From a checkpoint of a small mixture-of-experts model trained on Wikipedia: width 128.
Below are experts of layer 7 (counted from 0) of a mixture-of-experts language model. Rows are named router (the router's row for the expert), gate (a neuron's input weights, with its number), up (a neuron's input weights, with its number) and show model dimensions 0-127. Each number is 128 + 24 x the weight over its row's rms, rounded and kept within 0 to 255. Numbers have three digits each.
After each expert's rows: a language model's description of what the expert responds to. This comes from a sample of Wikipedia text that the model never trained on.

# expert 16
router:106184104156129113125132129091085141131149148140132133105076079165080128148129119142142107093140142148121166128145106130123158070119104165130151103131101139144121109139115108137142172149150147173127146091139134127156148113095145136206125155159102140130106123154109152123122160123137148145142128112094169162144105127151133152160162113103156090114128163135119141125115093163134125127105
gate1:130162153158109152120115148139106157129152114145117145177149172116148099118121136143146077116130068121108103137113080136156104119152119152135132102129137130157069115114151119124109140147100101145132166123137157129143177128109156100124102125172115139078140131107175127111115122101139105141156171159152151103172152180140105138104144124115126120131133132154160142098169149126142127166170
up1:155128082145153119166146140117182123123078108127123140113107115135111101121138140125118118133120125165121155166091055151104114163095153124118124145142165103130129157138093136124121095130120110136118104108104062149174145116127120163124137164133135121150114130129120115102124144163089161120144119112122083064104125111104112108102087130135113146131162171147167131151115137091141119110091
gate2:126157102122123177150103150182149154098135154131127164171138118145164148170098141121122144110136177098122136121136148100131165129139137130137138117091105161109136143137118169069098113161093148157157139152142149151114100160132079119151103162114115139149094120137073105151137149095151106146110125113125175120142125172171140135143149162127092150103130129145117134144102140127093121117116
up2:134127123106132116150142137101172069156131107128093092108132124087105114110081099118109165127138103194144120153138142144151162116149156120187125127148134075123149127131105116162106143127164133100121166143136149124108117122140134138071144154143137140123165112113138163108134112140149159118077126157131133150176161081111128137100097122131139126158144106092116106138171121130160153107138
gate3:122127133132094156129118178112104134133110126079130157161053103121125118126152179113110119115121122172099153141128127110144173103156113098120130097120122142101120093133141137090189120105155141148131139097100176086109117132085116108147081136123142146103124126135148174119129129162146110095099111119150168151134142134132118146106143113077132105126119098122120124115115130102094088132083
up3:160156106129105108135162161127088160136141146155131086142130156122134112120122112112148109119110173088118095132132120178079108117130155142124127116161130122117105171130132121138083129147132073097135103157141150123084127165157115087127165145125139137138153124125160081101124132118147148133132120158136126107119153092109096063138144086113119144146108114118196136124166132129181145131139
gate4:104180094128166129174133117119103093074141144151158097111120145138117143149125133088114185097117126122127119118138162135138101097132107139110115120138145111129150131140064193136145121102099105175085093172149129111125141099130117140156124107139139158122136138140150139185114114130066150127137106149144134132091085129146101141144140129117152140113120123080149133154112108141108135109103
up4:158106132107127174082139102118122134119130156127117169141147104110149177090149134130135096142150102114182152122131134136128125168175111132118109068140098111121124131078157150160073161173130159120118122086132142158107170128149083123120103154126106122093116143137092135110098134072178126153139117123140105090134137116091124176149139119136106120150136130114127119105120151138124127130109
gate5:132129111119178151123120172138120152113134135169149164120126147131138130159163135123094138127122113161131116148178137141096131155160132168140130138123145177122141157118126139115121156110108093122117142156127114128127115118110132139124127158167090156068152053138090126097106116133105166124148169085070164130140102117092141126121120092139102145141136197121109122139129110126130110161161
up5:107140160111115071151120088116124091122119113115146111132164059143128163155099103168120106138138128123130144144107124088168113126104152130156130154119145110163088081115184109170109124130175129118153090154136103133132118132113124153116118115101115112140132146125134103138132142105120122097109116153148110123094121111151142155131148177156145079134125093138167135149121090151140085143078
gate6:168119164139097152177115144099108123114114115138127103139084143174142133132138117141120093094132113100111156176099177137139148138125106142120119137125143137131121157160134139145128136109101124146125106118143168121154113109155165200158156130090127161098113142138158138096162162128184121118165129125114143110150089095129146131172118127090139121119144071132164125160142131142139102084123
up6:134156152155121134108158159103133150117124151177115081169100096112116185120118133091125081108121138154097166093111096149113124123110125176150104110133121107092139168131100082131159118117106069099138136115148114097118091085156108123113144127129153171094131159119139143126135115156118149128099128120141113131166117093133111125133096116098089121129128158153105143115126136117106116151184
Capital initial letters. A lone capital letter starting a name or word, often in tables after a pipe or comma, such as W-embley, N-intendo, F-ord.

# expert 63
router:099115134137116167131082147139113141075150093129141138110133170139140109104126124111159144135126145102107131140124102098101144136151137108130110132104112142127125111146129171133131156101105139146135133124158125112147170117111130098143122127105120122130160126171160104126120108068107182127146091121128159121149089138095161130113077132184089142122101101121097121121147100120130070156045
gate0:154171120130168134121130156142102151132145119133136113145121154089157146122158134151173130087159112112101118138151136129159117162086146142079139137144092074133097100098117103163135142174177115123152122097144125124116151139116114130137167135135092132147106068133135119130091101159107145155085152099156129131093147123118151109104123131107099136125129105099143157126142142192095107139164
up0:104102124098172137093141087162121107129104137142098097124104117169133118149115130145128102095115140160135127094149091134132132179115159148142143113114159133154119134141093162141161139169152137143118105131171136091126133150175106163105146107115144141151112157138083086128163125112139103144119150139161061122077160136143118125108129122140145100118129139075111136161087103131119084125144
gate1:109159092173094111076140118171143103111153130118127101099160127124139145106147138156128092135093156147118108116113138144088120106128135110111157137092118124140111074091133131128139060110126159115143140099126119118130103121119123132149149137139166110134145083147137133129122135104093066085104116127117167162113124143118096129087078140133133111080093143170137113103117112127116169093109
up1:131137114111106130129155058109159176128135150090115137132152131145107128119098139084119119145103114134116130153169182108109137147122139173139131087127142143089081135087072125089144127137132119098121113112099130161125123147106111080135170163140115143157095110162150128128162134124147113139103108136123146088091127139118152143151117107127098143123096138189099144117091141102123131089121
gate2:084066116110118119159094123108129148127163154122122162145118125083109118140120137154168136137102097120112133166157095071109105149150165132154161126113129112075126107136116133142100107106157192109138115114158142078123156115115123092142156094127131127146130139128095093137126129127096144188104114097131126087110068133138159124119118130148107106122134111108125107138127110140149149088113
up2:170171129114136148124172142176094112092128122148106102131136120180086126139097114153117129117141151152093125072149126185145157116109107138152112116131142138166133117150140170081137146122087099113139148119122159178117121127116139113155078150111133106136154119173161155150119113140172114113140133127101147156154177123149134149122137137094125143156110149132148132114137152114127135181160
gate3:135129120164125113169154109113102164136090061157108139136127136136106151186139164101117090150109110109159123122086140164133124152122100121133093125139146118134132121118138120143138127139089138174099086136138198152133141152104125088149116125121111147077150121128119120159103105126129116174145133087089106136106143094105164128115098130099185138105098125114125112123134107089100133116136
up3:107101098113150138139144158127131112092138128127128120101119123147167110142096122139123140109161122138113122133148095123140119106104150114127117166103141128126110093129136151097145140117124123083153145134076098183107142087149119114174167126127155081135096134147136178142133184130102161117100107189143158144137143163162136183154115125163080163139142110122150106141125129155176111132110
gate4:158097097122108114098159118105120140165105077109140153116126178114120118148107129105132072126121130155101116142145178119108141135107121154131104142168138146123140132120127125104137116115147139089163155070125130156116132095136125112130114156107141076193155122125132070126145140118133106120130126144157187120110131131128123084122129116139152119071117135139132134106118110127127170093056
up4:132140086150103077104132093107125151142102098101133138132158173123166110117120140096148087116124156128102079131125187137103119142085084127156113112143114121128148126098133133099132101097171156093158160105131119163111112095090154107177120154132137118140141116110106092134141139131153115093120118137140153143103124131156102091150083096160142141113122123122126126105114129116152157066107
gate5:152128135163148127137152093126130158142133169141131127116122145158140076119105111150156124153124165179174117114117133116116171113103139099140084154134136130132165153163070115124123122128110129145115109158114146144109131136155088078103114113174109096102117150099135112117136136129138143104104139156119130100116090112110168148066166138145071078168118142136126102163130150133149119117145
up5:110105104126120112116144133141183143134141091149148101129164149147182139118142142089151162140164149078128164108144142144144144091074151117105098090121135118163113147119128115140084105128127091139144112111118138121125132127083129082168127134127111126122085151131121124101091139151109159161134172107132126109077100126138155117111120062079133121149128095154151126085106116126133121137121
Prepositions. Prepositions and linking words before a noun phrase in prose, such as of, in, for, during, among, until.

# expert 28
router:112099126142133143140149155142160071085114086145075121139148104122129119088108123106133134111101134127083106128126143139107122119133121101143081102120117126100161118136121152139132139088086160114172093128125112134125148119101108129149078144136156110139117126134162121161122121060107135108147121183134120154137069146106129183111120119145147156127124100133093108082127135092086102130143
gate2:109147137136165118092171153119135154203140103147143109115145087103140132100125112099152161110120127106128138144163126113139122158113084091128154131144117144154111117170151131135109120126144126155150128117134113117110133119164124135102109163132137152151140137087119152123127154142125113098138125072136142111123129129107132085102168137199121135179104182074115073154136147151150121111105
up2:118140153137158124145162154078114114165137110145151121127106165131142167132107136172180135139153160145133133120105156122155159147133124088128124164144159129176169175142073114145129125146161075134138114101120125114115127115134124117093129106080090115111143101125183163150130093126124148099107126142103106118109160131137120100101112113154101134159158134113119115168143118098136118156182
gate3:134107129117132112109120100141149136110093157115136101109087140136118129081161101120087181078170158188117115136144124124164116161146107099160164130106120126146139133120161103131126116150131110134103155113107146112115139106110126170148112189148103153135161135128140130150157128096145073112134087089142156126133114065135137103135111132133065139130135175129133129157144126113115143104129
up3:108093171103165122130132097111131104128111141115138125140098139154147151114126117112103144054122095133158116127145173105147133128173114073116139106116120154107154116132132117138152164110133123096154141129130159104089143110068126161130115157141084126092152154095124153119104109143157133101114083154132138127172109092138136138155112129117113146175181091129148091098128154123121101122117
gate4:095157181107110150132148122130108096114109135128156150186172117133129157137129130144136189151126114124124125115092120137151119125113116133133127144080089146130134146154125162144146151116154088164149123134129091135159100149118117098121177092106124123143093108139143098113100120130110148141129153148069079066102152188113127107156136102125153119134092108133160095129146144150147110146116
up4:111121173144126109145146126143145106135084193150107156153121069099142180155139150144124128130105099125110131113165153130115152124129103115140134088139097123104140120115141112147139172154169108101181134132135102168129124099135122105150110133103156134156090114134176177141098115130122128149125126158094100072119108143130105158116133126109159142132095123121130156121154161099123083094152
gate5:107118123172129108147110117139113129132134103138144130069159168139115158139119146121160152128097160106101118173101143148138166116148099152146137141119126112079153133128094127131116073130099115091115140153119124127110115120136162116127109122106119109132165140163113124141139132096126100127146051124138164088173080115129171158141175098157145127126139102099115156119140097075091109131130
up5:152130154124146144133093099139123154114168096174082155123186186124124124147165152120126102140123108103100122101147141094122131136105091143133122118137181143104142113165139115160097123120122095121149162147133149127138151148165096104149127103133066128159109095119129083130171144135139112181115114143139154140090102138119129140153136115123149141108167107154139137159156126126117177164132
gate6:143152149120127111114100121164139110119154111111125113121124099118096154134099146167164119154121163148135134085126181153168090092133159116174134147123110126135123115140168126126135114095113133127133157107128132075104125146136134127088106152107129126079138136126156096175128105115140142075103116106123127068097138129082099101138121087156090181145144129142131092112097138130106112097092
up6:143143085153129136116087137162145110098148083082127117106098108150112152128109133125139123113117105181152161147145125127113129129084128098141115146126115164138194133135125091109154138118098103123101150079130140116116129095155137144121130108155090090128140159135126136166168123129135127087103071153143156113103112148077127119143133075132130166171122113114143107169109130146109137092141
gate7:104119115117116132134155145097092105117124129167139107135131169162114120165126106163108108114105119065136110123153112116175119146154128112109128131149163108136143165096094092134093121132120109126137111151140142138094178088119150132092141140109138139109135146136108127109194142110124093111142128116095101138092176137172192107143132161112167113101115151087127136154134152106118144134083
up7:170132138153150166142116143122138102120138125104120091162147143143129116133141119126171145184103087121128135116160151119104146152136138098168128132137110110096152190138124113130091094145121134132144077148153139118116131144125119127128115158096111108140125093135147117127115117128107101118150128104138084132132103111105137150209164165108136115147084119067107184126138128144116135126061
Clause connectors. Conjunctions and commas joining words or clauses, mostly and, plus but, which, because and comma-attached word endings.

# expert 26
router:150122114140138130130090123071101124118118127144094122169097151157104138152173093151127127109121101153133131144109114162146152111121155093111122140136093142100165172147127165124175147143103128115129151179139112119131169138114155127171137123140151118119149085159093147152108162110095144120168155115147149173177162142117140112072141139099145103150123143100160097105122094143139114130123
gate1:137152156132131128115116120126136129153115112106140133159139164140116164123164089129105122183114105122113098141156148113132115140129113144139137118088092097140109152149124137113144150155135127101133143105161186087124145133133098107167159094170129190122102145135141139116119143121094168120134147089118130104072168097143144165165105099126147112099085164112122115165192128145139129111147
up1:108101091144138127170095088122126138114119118129145126062133107094109115116187107102096088133091126122173105092141116114120120138146177102141128112143142116077153101138123153144176146138094143122122148155084133116154144124140154096119137160125119119153109144114135131157173113119125120133083124116121168116147141143108143100148088159107128136116111136133103114149153129166124207128145
gate2:148117124144150120122129141150091134155108124103175133110143091126082130124141142126097100154167118157079102138138160137169121126112118114125101135093123095156121138098125110132118150141159087133131147134093137145129069195181145146099123066111134131127143153140094164126124133145150142128114119143151119125149122129139157123087131201144112155159125099147154156143133116116139075107110
up2:151121141109146180130125102129141179105116144083162149115121102118127146104139132134140146093128108138107119131127112132135161135123138123140144135099144115130149061124173085094078125152144085103135138093121131129091098157123117138149140142149122149178101144082116158139098170121127163113119130055121105116172151129123157122110157146134119144142126121156131105085136094125169079125114
gate3:118112124100140160131086178129135119075148118139142121140119132155151129110129149175174136137073090116134150125120159090154124104163124086137122133129137095109158134134130142154149116159169131115146152094146140136168113093155115151176139143109066142111147127107125154183106144076094122156136131120158134100132146113104120148115097165099132129115123080178137126134126118154138134108111
up3:142089151168104111149111111112115124136125114125130172117085120099127143108148086099127128127165110137125111124081102141079105125117135125119136138118175159151117106167100111099162118121103154138119086169112105144097119140109200109147155108126154137144078121154129133081158095129186145106130120147115141159166127143115175135113110106126135158131130160090127131104114106103131097113153
gate4:117145138120093161113137137125106134108053107144142147095094124105116130117073135122155092123115142124092144122134114144139149109159144107081151114130136123076089150120150122090131120127158127129111128142166110089173112117146117148154144097126138145124151114112110092142143100124138099155123106069153157144122100165096083130104122136118144060148136164115137100121107143076149118116126
up4:154143116134104143145128115097118127129084098122129138068020160110106130104140129118128155158120117088090109124098106180158149139168152108144117123119093131097126140136149116127109129135152102111124132153141136089118135136158122145149103130099106163116134142151133133171159132125114111140130094115150108122114136122091118175067136152104149102118154095133143115135140127151173162131124
gate5:139113121127126149141138142117157111108148168137136177114082124114100126134149166119125091126148125128131117132148152147111077100118145124133130105140094115160115150080138155114140131150076087146110136127176117096160130154092161162159134112103155153132116149127137101127091151090095100095168170104160121091126157153127102215120122134133123148143114150098105127094117118138130143109112
up5:144155093133121148130119138146154131109128139124130161126094157096109075095135148165133107143122131101125142161129131135129082088114171109144127095149122137167089124096128118146124143102086129121119145077155114118143083140132181149153146150124160133135127130126118131108118121065128103049167139135177162110136114132131148158128090136149129125159095132097151101111090122108121106166129
gate6:159114161122117107090135151135089151134108125140136139149068183150112149160118151082126126149167113147125118118109151113169104094137117142114111141179104110080135153102191147126144117140158098130139150147126122103114139111154163150124104127105155110108132137078129107089099122088129115113158100108119110140087111138122114139141119109147117147096120151138129147179146144115182155162106
up6:138155120151133127147115127156175137130134130123112105144139105144119100132130118177129133084077188128146053132139119118126126137138111139199126135100158155126135130135118105108120148151127112115115115131104144144125119169168153088145123092150131179140167117118140179153126138113153116122129107159122118103159142093166081139110147094166123154143112121118134147110110084100123123073145
Table cell separators. Pipe separators between cells in wiki tables, mostly after numbers in standings, results and election tables, plus semicolons in score lists.

# expert 21
router:121100134153065111152149114082094157130136098147135154084102106146096115155141137096133124051140151114133150136109090163134164116128108111152143137131141124152110145154171115131146102199133141105144132152118105141127127134105140128142131147114117124127107131126103156164138160127079167143160140107106162155084105156162109163117130118138113146124161127138129106137158099117128089084137
gate19:118082134128125138100156137135159134132140140119078149144140110108161178127100108139083126152130092124105135113093157126123145120143057125140096092109143155170137140135098125128107069119142107153096121103123124087080130147116131141151124105147120113135102113119146134064113097164147125117096100113168168169101122134112114098151139160134115137122160142093128126135119120108101113072136
up19:128125165130095095126166117173124127114110148139128152106151122152122147156124158140156102148138116131093097124141100111109136118148125199098090140101112054152154117156142145121145110177135108124115149199131142096097156149101071127128085085134121152136110150125116137115106141136129129111102132146108120133143100142155121120158080136118150140156137117101129110160116157101112111087119
gate20:117152138126118132128118123102136165134154074119122132162103126116159121120122156105106144123103120102132133134129100116096137127151103094105186150171145076114082108106116120112120094117085163112120106106140123142130130079111131168098159115135119168164136158121152141135136121183095177107123141096128161130135078141085138159141110140100106152119146105100140143155072136129102160130152
up20:101149102135108142160126169186111130149128141145114137135087116118124134138075157105157080150157121130137171089082088170128154111135116153095124163129131093134119165179105100163104170087152085142166109143139121134116124123149141141145118107085111144134111133127115118150137120149176120134121148121121088116136131107108153130098130095093127138124108150165119163088127092149136126131105
gate21:110125167123139143125062106086141139135079120163134100161126132130133107121154129165096055149119148145099106142145134130125134141117143139094148103084134175100121115153177130093166151096162136151130109140144142137113123108122154140091177155139127109127133165152096095149104131129104155105117148170144138123088116167108179117105141146155131141093147097123121125143089129119118112123130
up21:135121118109161153086137141164091138105117153114160137108104094152169120136141141108161147126132134105145150087152104099144120118140123120120118140174123100174156106106122083133151142125082093080147143142130115082168127091143087120158153119113110157175149108125114154120167119122086131121166106126124109127142108119149107159141100126143103140170080113133096117116181164105133145147140
gate22:184113090160151117101109148149162130140130098121095146152143122147110099111122102125107107126124136096108129123159106120148117159120127195110138134088129107086130167123140074136097141116096136104096176111099132131147134153111098127156114121160114146097102171116119165111155141134137132141093114122145138130089138144135095122102114141128139101093100080147133129156142073160152154143175
up22:111154150122166142128120119143134131130142154171166110115165064076108097138108143099114133135126132125110130152109158106112134163139136142142155120116090130118117061131154145131139144135120141138133109175114167091122122113126165107139125110108115122086134128168098103196150153084086151130140138129114124133106122160152127197142146140139141129137110129128115121138164131078093109135177
gate23:172112105121152125107157100147156115117145090123103117120112107108124162155125123110115113086114109112150161155126119133150112168132138147141111138125120138117131068192122127150092096150128137074123123108112099105142111129130133108131121126108144141102141114132199076104109113115126126065094127122136148140149120156158167121108144118114165117148160085118137135107143121192159171097122
up23:090126109101115132114133157137163119074122134134135171154120165141101145131101129126077148148115119107106128123168129153083149165128115146129145139134187121108137123086152133119144105127128147108107095122115082064156175145157148195149119129136125136158118129136087124114171134160105124144128146123146116151086139134092148121160131128135068141116094113117123123134138142085138118159103
gate24:066107128141137121154156122136121117105106106133159136122139085148137107174094128180104172130105134085140124113125116144120102151118139130079062185104153114105149115118146130145111100144118128061107110098171111139146109108100133119127139120131162103117151143140147145154099162120142148183139120147107169098111123098112172163121123120147134101101105113139104128114146129147117141129102
up24:137119152132128138104098111109172157161141140116106115176137103108127154100141081095159089094122164101109153136161121106124160117123139137189160125138110170153129175109121112148186123123094149102141117138083126115131099129117129140114109135161152114142135102074081108082142114128144118108113139088129070138152126140112108124097115128133110138135152162101135115156109111113098114155104
Line breaks and headings. Line breaks ending list items, table rows and paragraphs, plus == section heading markers and table separator rows.

# expert 13
router:082128102155144090120179106101140113089169156119099109100119163110074133162147119145150127166117151127124134177098118101113133145125117170111141143135142102148125138152163112173113100108125103126161158126132116165164140140110168113133135109086143072131127128156132164121102170141112095153121126115116139174166146141118124109141148087141089128146147158149122152154125102103120161131138
gate1:103110132159080143129143124128109126051126129121117110104115126135136148096166144172188124140135133129130158133086121112086146122136120157114124135155095082102147133121138133109128149134150116114149122159100151128124116111116156105103133141136132134103116173052134150088132128127131137143147114174088110121103117148108126097150135083115129128111096171144053135136149150123106130103090
up1:152139124124168146116098119093142143156120129120123128142126136123138159116116144102109138138126093125145163091142109178132123123123128117128146119123126176098045131165095054142124153131129153135096102079126123096113149134109104153110148119158114141162168126164129122143153104135122094171118161157128171125129105126116171147119137144187111127100134107085164119149144134152147093120143
gate2:129182111128121100121162097126088145162134136131097107141132127167108141148143123125125128088100118150117146108115107067174117132119098176106170149126121145134124143141148134084096107143138126122111108155088117118172125140153133146128095073122133148133126149128122167087113123132111113135164117128170122066140116122191091150117115096121114122082109075103130129127130151115111150112106
up2:110167134134083139173155130136092111150171114126068123137134129154118142148111101138124150141127188110162127114116141108087080145168158139137142121149100104113158119129167154132122125123154134124069117155113138100151114105109127160098170155119141109130143129144132168137158146097155115129127153124099087142152100110164113131084098155102097142118136130082132121125125130148143112127065
gate3:100143126105125120150079134124133085147181137158123197113104144122123145121095132169116131095162137121112134153082165133127150112134150101137087103160109138137104115116137123139113114070146101125133125133113111151135134097103150147122081107109130118175185143093095131172100113126128143124117143073131127124159120120119155151101126126116129184109090123149133137136100125123090105115083
up3:158112155109166120138150163149097159146074127101148102143132101102176151109148110112161096161097124164073106093163124135128128135117151133091189150114145097124133129145128112123141143144134164130149107101150163095139123110140142085080152134133137134072077133160147115094163127141120129150132123172122148130123098134139108100115118125134126100127163110109113110160164170117128130132128
gate4:112132095115119123098157125107133140111087154122134139108130173123155128073139089162146102110124131124139117100130116158119117160158115074119093156119076149143110181148140111198150135150072121142155112113179151127139153133116123138158133144120142075101141104140132143127116162144150130102143141160165116145124090118158127133099146150138135151108131078099093122119128126086101109150129
up4:127139118117105133127091122114149148118094139073122163115134148142162095185107138119118120134086094122145110135131154146145089088094133111121159106133129175171140134133106132125106120126175128123108168058137105135155129152121114102179117139135130131133117139160136147136133159086126108099097113095150132145092121127180127128150133167102119129112105194139129152098111133170100118101112
gate5:100156123137115110185145185103110098118110112149127093116152157110114145160155116095113157117141156146102139118140120151150142111182165123147095123096164128098147148118158114102120153116118122093129153129123145113122103128121109114127134120057135077100097132125150095119144156116196112130130149160150123126127094162090127153094180173108112137125148128159141133107117122128112119112099
up5:158134119141204113157107096096121141103180083119119139143085088135129113110144086149102092147137113136116148104110159095123129123119079157128155146120102124154164107172133150143124122123092106126094128133107129151121114127110121112143080120147175163127117123117134155098121093140129141122152123174094146156087144098147156115136104077132135117123149179098088117144126104123126121131110
gate6:147141163130098107127128114110130131115126094127164123105131101124119141179134151131146177158121071164122087110116127125133170150094106098144072137157106109158130088116116127099160100119107142144111131119158154111151124123126094119142134105096179115123086113176083150109150111105148092150151145127086080134122135081119093155106138127140122119121114111125140147094152102147114178131113
up6:124145119105132187191149143130160178139143155120135140125120151163165084157141128125118125123105190093098149152110094118137139138186101165083146146141098127107168136143156136133161125153115102135133162173163110102110078110115146124121144132123133117158155102160142151137121133149129106145123120120136132152133099095090113140107100150101150098125107081122138165111147123134141129112112
Opening parenthesis. Opening parenthesis with the start of its contents after a name or term, like (19…, (C…, (N…, often in tables and lists.

# expert 19
router:096118120175131105152128142133108128097094117086137120090115136146132148152126114146147059130131151151127130141120124092146125137127162106125136099167118119127144134100108101130169149109155151089133087169160122156130133129138130127128088098119148108138115110121141102143150147078078110130160164154154122122138096138169130091084164099086142138161161146104096113112095151091115100091146
gate1:132150114152093139158100117120110106088122110142105164153124126114139070114119107174065141128143149115119178161090110089157164163110144146161077130107091160127151122162120096141109114088141152140125116130162103091118100133117116160157173112121151103120147127123111155139096116081151129146139118128119175128129121107125097148137131124170127097106115125096142089116133100124111115112100
up1:101130113188110113112107119144092119075119113125090149150127164140115087123102097112127154128137126103129184167090115102102156178123146169119107100112103119164144133169147077155073105082142124137101107135104131101109107130152134164143118121144102126145109125087111122132138131127122124136159144118104152137167107129129144134131145100136125105097175119082131133084159121133149094136120
gate2:145108108164136132142081114109123132157130109132156112127139144145113115138120124100127124097121144130114155153133144077149108142094185154157084108117107129101141124054170122142143118111136116135100169163080131153101132144116130132150151138150106107157110152100119127138145112098107126176101130087179113087141127108161102122097147158088118154114134141130090164116135131112102103078105
up2:104159143116142093108138095152133145137101163105124145120092115110125130121097138145142127153144100114146136118135132165104114132136065152109182133145155128127111130170115156117115114152150148157150091072148095101106134136140097144068155086119148174110133104126122122125111148158160122083130123148096137172123118144122149132129120117160109052113141133135144137127167122152151179131158
gate3:174096112124133109144152120157117115065156145148137167107125105148164162100110121158129098155086096159132166144163122120131122113129089151127115127118146126087127123116107113153135149144130085124160117139106150099153103107139149180137089096109139090191160113145105137144151117107144141103132158123103141135107133146114157119168091155082140149117118147133066108149141133135127107126144
up3:097111181119155146084117159185136132161086094144144098149156139152127120162165105160137103080183150114133115109109123113154103113133155140092103136133137127179130100136141137150136152083127152160086144147110120162079131111109098093136115071138129120119086124123118181109131117133129147139149138134131129089156122117098129154119104110134139149140149103125159140159104118157128138120140
gate4:116127134136120116102094138093117104136163138094114141127131120122132190103127138095128102127155117132072163145139114125163156173152107133094146155121161113159094123127143123100141156112100143093081131132134100109100138125117107130123131102103194178134104105140145115059160171131128159147100116175116116167148082124151140144135119108135105141087106120120110107116111150097139113114141
up4:157116151158179090098157124133128111156127040104124168128117139168148112106078117135119151114124140171147090149094138116114122154114127163137113089140132138123139140131126137142111123095140147128126131132139136157103189159120131134102114153128074131116146130145115134113091118084095139128092140135131161134169152111108135122098093138126136078120149101163135147156165125117149174126106
gate5:142129147130153127140133096117119117151092154100128117138118111133106099101099132166109107101137123184123160155137089095181124094154114104131122149117154108101131120086107090110071118146143117103157106150103137128115120102149143104151114090107139103100127094114197127113112127106079132097148137113126149123098148124127157133067172123125137148123130114155069101148110123116092108108142
up5:130143105096111093105117140148147191043080126122101162134128149104124131167124098087159137119106121100143148130151161110110119137164156115117148133104142146118127135118151164143116171155115095133130134174141117155180113137114135133099159082109154104102096107126118107126133120129167150121091147136164148117112110122134118136128102121121135112094167139094102118143151102163172117104125
gate6:122108086119129170142120140132120139129143109138117082120079194101119169150146105100132093140118122082143116099143157099142118137097125151156149125133107119113082124131112158132135122138116111164102140124126153109114117121081092138155145132124147178111099125166106080117142113132164139109106162158155081135151118073119141093142071126110135130108143153131130137116164140128146181129160
up6:135133062119100139172096155180120108137119144119117109132114158106150148128125123136132096118092111126124113108114118153126104074132106168160117099098088093136074123118098118108130119142168136163143101146137106127131119126112147153123161150086109117090110136120136152151118098131112102115089161152158103104103136098151171085155145137113156100132181173132132130139097140111119123094154
Semicolons and list separators. Semicolons and colons separating items in citations, species authorities, chemical formulas and infobox fields, plus some list-joining and, dashes, pipes.

# expert 3
router:147168072132126144095132099087146122149175142144138114111105133137111082124093124145117128157155098126173146095156134110126122073097107093144131095164133101128129127119089120138155131141093141115098090143164131142133129098141111140118166160118146104110139128123129174121180167128110116091174134096123104117112154110129126143137145149163155128159138140182150110113077095131138149132125
gate1:170083153164092152140088131092123119143091113115170155138121160098143104163112118086134147118151150151169167122127167132150117132109164148163139147140167103120134099079114126154141092132145164125157121130145121115139142112145101119104131158116163084085100133106139152107112109090084129111161105129121155140165127141111142121164088139166114103100111112152103122117122137127107085122113
up1:119133163109118161115131142079079130120175142148147096079162106133119136073116117128147128140092124121085126152105158120150137146112129069108127134075124144127143130108126118096112113121138143181106093117127124091164148147151135079098114147162158138112150111160149105133174149146128127107139113129138156111078095143143112166120125156122113169132129100138143118099165104110143096132152
gate2:093152162124150156117170118110117147160130147127071125154113119098112114102130177161139161066114095144154116127114128139150142105162146183115114142108079157138152150165141102088134110134090144140102132107133112111139134144118167147139139123105157135099094118158127144091151132151116157101177127141123113140104148135133127126124104072098118115136109098121139103105146133143112195107119
up2:095142148147114100147107141136158143116161120122139170120169120128100123143117109104119091143146184146130126133139150164189112145086111086093126127165123116132091110140147162109122150128154121117111123159125171163118099166125126149089133098167121184107117106133095118137171136130142104168118101093154135116162127086086146135104176141116154129156134121115109125162152129111123088111127
gate3:096120110107111149095107138122131141070095151156123118114129158133183156095151141112101169185103136147128151168128171127146113064137110100148145114124154152118120100109100143127139149142111143132120174148153142136131126147156115115104117149133141132125130102155157163148130175110137169089134091118092131077143116148111115104112116119115140121138076141165124070110138163138139109122136
up3:150132108109132124096099115091156161147182107067134111161174155137148130139111122112152096124155161138140112162067124119133164115183131170134168124125115136103085085141127153125102153143114151150127131142169131133153116113103119133101152134131086130160083118141175131125121117135131113133094136112133130163133108144151135095121113145116064106099109142117146149159159119144108102122107
gate4:140130109106098090103088080141169107187128075130106118166087110129119136156143107122159134158084095146111118149132081128138122152134127109119096119104134139115149099115153099113098138154103129143087122127126147117143107116105138095123120140102103120117146132150102123126075119149124140141114147146182115144101101128126124113118104140110129176114139164181123119069135163180148155146122
up4:112117094144085107117089101106166113153107093134077151143106095139146136102154132137099126153120121127084145134143125143126140172135108152115113113124117118123122104151108095086101155165122152143095056152142130161129148121111157145103125127117114104127117163143123135148115134123097169104134209112138119155115122097116085087118098128110125141100130131157113085124149086145166150119113
gate5:124124099124147174102153109127161107141123094086139134140170116090101124086135101077138136127107139150173096115181133115146136108128145171146110107122117129099134107154107146092163077099137088077128138117138102135134187085141103134165133120145108101100149119129130132164139139130138137146146166096128127137096160114099116117136114061150134135137130112124144148125099106117134083142130
up5:135143097104103119175096135127126118119131129122098142152149103157117187148122160088101155141126138147097133147172186118160127147143126129162121103104136140150144082092135138125144156116131097152139096125099093128139097093163140147096173140112096132174147143133136108113165122123166097136113142150122098149059110133137151129102088133120122105115128111154071107092119115156141132125123
gate6:076123165149114178111112161140097126171162145146136117118109158116113134068146126175127168152109148131144145120124145139143143078159139104108110134120095112157121145115145126125135107138142085105094136130134097139142126135079163157164139136120153130130132063152098139139165119103161102122140124124156155135116076139092133133114111102098114147168145096097115078154127112117099139131132
up6:152155147151122149131129155135164120123163130133117106146122092116123137136150106127133117090168120093122144113106160133134130115079113170118123079137103139115133175119120160132127134143139155132093125133140136104145149116096120141121077159127137152108171085130125138110163116114146112104133093060132191074150107091094100152134184144117126122122145134100143107176134152101105157124091
Table header and cell tokens. Cells and column headers in Markdown sports and election tables, such as GD, Pts, Candidate, Votes, numbers and pipes.